From a checkpoint of a small mixture-of-experts model trained on Wikipedia.
Size: 12 layers, vocabulary 13053, 108M parameters.
Experts: 128 experts in each of 12 layers, 128 GELU neurons an expert, 3 picks a token, a softmax router.
Training: a variant of SOAP for the experts, 13955 steps.
Below are experts of layer 8 (counted from 0) of a mixture-of-experts language model. Rows are named router (the router's row for the expert), down (a neuron's output weights, with its number) and show model dimensions 0-255. Each number is 128 + 24 x the weight over its row's rms, rounded and kept within 0 to 255.
Before each expert's rows: a language model's description of what the expert responds to. This comes from a sample of Wikipedia text that the model never trained on.

# expert 38
Description: Auxiliaries and infinitive to. Infinitive to, modals and auxiliaries like would, had, have, could, plus subject pronouns, in verb phrases before be, not, been.
router [142 129 144 121 139 139 123 102 155 151 120 146 103 100 121 108 166 137 127 161 143 137 138 141 103 100 106 126 157  98 130 131 139 113 117  99  92  92 122 125 130 145 142  97 169 135 126  96 146  76 151 112 129 134 168  64 112 120 107 122 133 130 117  99 108  82 143 114 105 118  95 111 108  96 122 123 131  82 128  94 116 118 140 113 122 135 122 124 135  99 102 130  98 130 183 120 147 107 107 128 134 134 151 127 142  67 117 146 137 132  87 151 123 138 130 167  82 146  98  94 128 166 132 114 103 162 134  67 194 134 128  85 126  95  99 112 133 122 140 116 114  83  91 129 146 191 129 138 122 116 161 150 122 113 128 125 131 134 144 117 164 119 161 114 137 153 108 143 156 136 136 156 140 126 165  95  94 151 150 114  67 115 173 137 173 146 126 141 159 113 136 142 137 118 128 103 125  84 134 114 151 147 146 131 180 142 119 153 110 160 189 110 128 104 165 116 131  90  90 125 133 109 127 125 112 131 136 122 103 109 165 167  99 109 111 102  97 150 166 142 142 168 110 100 117 146 127 117 146 133 181 171  99 115 152 110]
down1 [159 117 161 141 107 154 116 165 124  71 118 137 156 141 138 136 103 165  91 144 129 118 151 123 133 138 103 152 136 107 157 136 134  97 113 118 112 166 130 127 146 139 112 123  90 147 165 150  98 122 125 148 136 146 119 150 161 147 113 176 130 153 111 124 136 115 107 157 118 124 117 125 125 147 147 132 120 163 151 113 138  60 115  95 122 116 135  91 143 125 195 112 125 178 130 165 175 134 129 123 130 124 173 147 145 129 146 149  87 131 144 130 164 121 131  84 122 107 120 115 153  72 111 113 122 132 123 109 136 161 132 127 136 128 155 125 168 105 133 111 151 121 123 104 123  97 151  93 138 126  70 115 179 114 124 117 146 119 145  90 141 109 166 110  79 130 138 119  95  98 150 134 149 126 102 104 170 151 124 125 145 152 108 118 139 129 153 118  92 148 152 136  79 117 123 139 102 162  96 153 105  89  81  89 125  89 172 155 130 111  81 173 121 138 160 146 109 144 143 116 123 159 103 100 136 106 117 140 121  94 152 124 165 131 105 133 148  90  75 145 153 119 114  88 138 105 148 127 129 136  58 104 148 156 133 103]

# expert 21
Description: Score dashes, table spaces. En dashes inside sports scores and records, plus spaces before numbers in table cells, e.g. 6–3, 7–6^{(7–2)}, 17–5–1.
router [123 125 120 121 119  79 124 146 131 104 139 125 145 117 159 107 172 117 132  93 137 122 185 134 144 142  97  92 128 180 165 161 130 153 164 173 126 146 129 164 129 143  87  97 117 144 122 167  84  82 155 140 156 140 136  89 145 161 143 153 124  98 156 169 136 120  99 159 106 110 156 113 115 109 118 105 127 176 115 145 121 112 119 126 125 197  99 147 106 128 107 145 134 117 129 154 111 144 129 147 142 101 107 127  92 131 154 172 120 115 157 128 130 101 160  96 103 159 130 204 102 148 171 130 104 112  77 100 143 131 126 138 125  96 102 134 142 132 117 130 143 146 158 106  84 118 144 168 107 157 127 157 117  99 131 114 108  92 122 103 156 140 116 143 122 168 105  93 111 117  95 117 139 154 184 165 149 141 114 160 111 121 138 156 100 110 132 122 114 134 129 128 133 153 139 137 148 122 126 106 142 139 121 130 130 143  78 127  82 156 157 133 177 100 126 111  81  93 149 102 104 141 121 105 107  81 129 106  85 125 152 137 162 125 146  96 123 109 123 124  97 108 129 150 164 132 135 135 115 106  89 151 153 127 140 117]
down8 [137 153  99 115 124  78 111 104 122 149  74 146 125 116 116 131  76 112 113 110  72 101 145  93 136 131 155 113 179 101 109 151 149 168 107 133 121 102 115 153 137 133 136  82 121 131 188 114  70 156  96 145 119 164 118 137 123  77 109 117 139 138 112 134 106 150 121 165 138 146 134 133 122 150 109 153 108 129 158 128 131 132  95 126 152 189 185 121 117 158 133 142 162 147 178 117 143 146  83 142 144 130 146 140 117 142  65 135 120  98 110 122  86 127 126  89 142 124 160 149 143 136 102 100 120 106 133 108 133 148 122 106 154 104 131 163 166 152 144 126 113 126 126 111 111 135  89 100 131 115 149 135 133 178 110 174 131 102 146  95  98 110 125 181 149 143 145 157 157 119 101 119 171  74 151 128  95 102 119  96 102 138 139 135  83 147 134 151 128 143 108 100 169 120 151 138 134 101 139 155 143 114  92 128  86 131 164 149 149 152 107 152 130 138 174 157 158 140 104 157 110 118 126 140 113 126 149 103 130 129 142 131 144  92 137 105 146 142 150  83 147 130 151 132 108 140 132 164 129 150 118 152 158 115 131 108]

# expert 7
Description: Year century prefixes. Century pieces 19, 20 and 18 at the start of years in dates, tables and lists, plus en dashes between years (2025–26).
router [ 89 127 117 116  57 146 143 111 141 133 121 132 108 176 135 121 130 110 166 147 134 139 160 136 115 105 135 114 138 141 164 160 104  97 168 165 155 161 122 128  91 141 140 115 173 131 134 141 141 114 149 124 112 120 100 103 150  98 102 132 112 159 128 142  96 113 117 101 103 136 172 119 114  91 101 136 134 120 129 124 144 158 103  99 116 158 126 160 110 147 128 104  57 107 124 132 121 132 128 101 118 154 103 110 142 131  99 143 120 149 139 162 120 114 149 111 113 131 133 108  80 147 156 115 134 123  77 156 158 141  98 142 126 150 171 121 124  88 115 110 118 140  94 109 131 123 130 131 113 101 182 150 124 139 104 112 115  90 137  74 155 105  94 136 127 128 135 101  60 111 146 118 130 118 148  96 109 146 131 118 138  82 117 133 164 163 161 145 132 173 153 135 133 126 137 132 165 131 139 140 114 137 110 107 132 110 100 127 156 108  94 122  69 182 139 178 106  89  91 134 112 110  82 102 123 138 176 123 135 141 151 115 125  78 100 108 137 143 144 117 106 128  71 169 143 127 179 130 123 130 177 156 112 135 144 148]
down0 [102  99 151 160 117 121 179 122  78 102  89 125 134 109 139 156 171 120 117 182 142 117 100 100 117 143 145 143 104 177 133 147 117 120 140 111  86 121 122 128 150 131 105 122 126 142 166  97 133 141 113 157 117 124 132 145 161 145 187 134 119 116 115 135 128 113 114 180 153 127  89 125 115 155  83 110 144 139 161 134 179  92 144 142 123 111 127  76  95 137 167 153 165 120 122 130 109 158 115 137 119  63 123 120 129 100 111 166  95 142 120 113 100 143 149 139 137 133 125 128 147 128 112 125 141 128 107  94 141 113 119 111 141 119 150  74 158 122 164  83 131 135 164  88 165 162 154 152 119 124 146 144 160 124 130 125 146 141  99 154 125 141  95  92 122 131 136 152 144 103 143 120 117 125 129 158 144 136 132 135 122 119 120 100 101 100 105 156 113  75 116 111 117  74 112 167  78 143 163 136  91 125 121 160 158 143 134  77 121 169 139 151 148 121 101  91 162 142 155 117 143  94 126 153 121 132 131 116 129  76  95 127 126 118 137 113  98 143 143 174 109 111 159 120  92 146 161 141 156 142 117  91 140 101 167  88]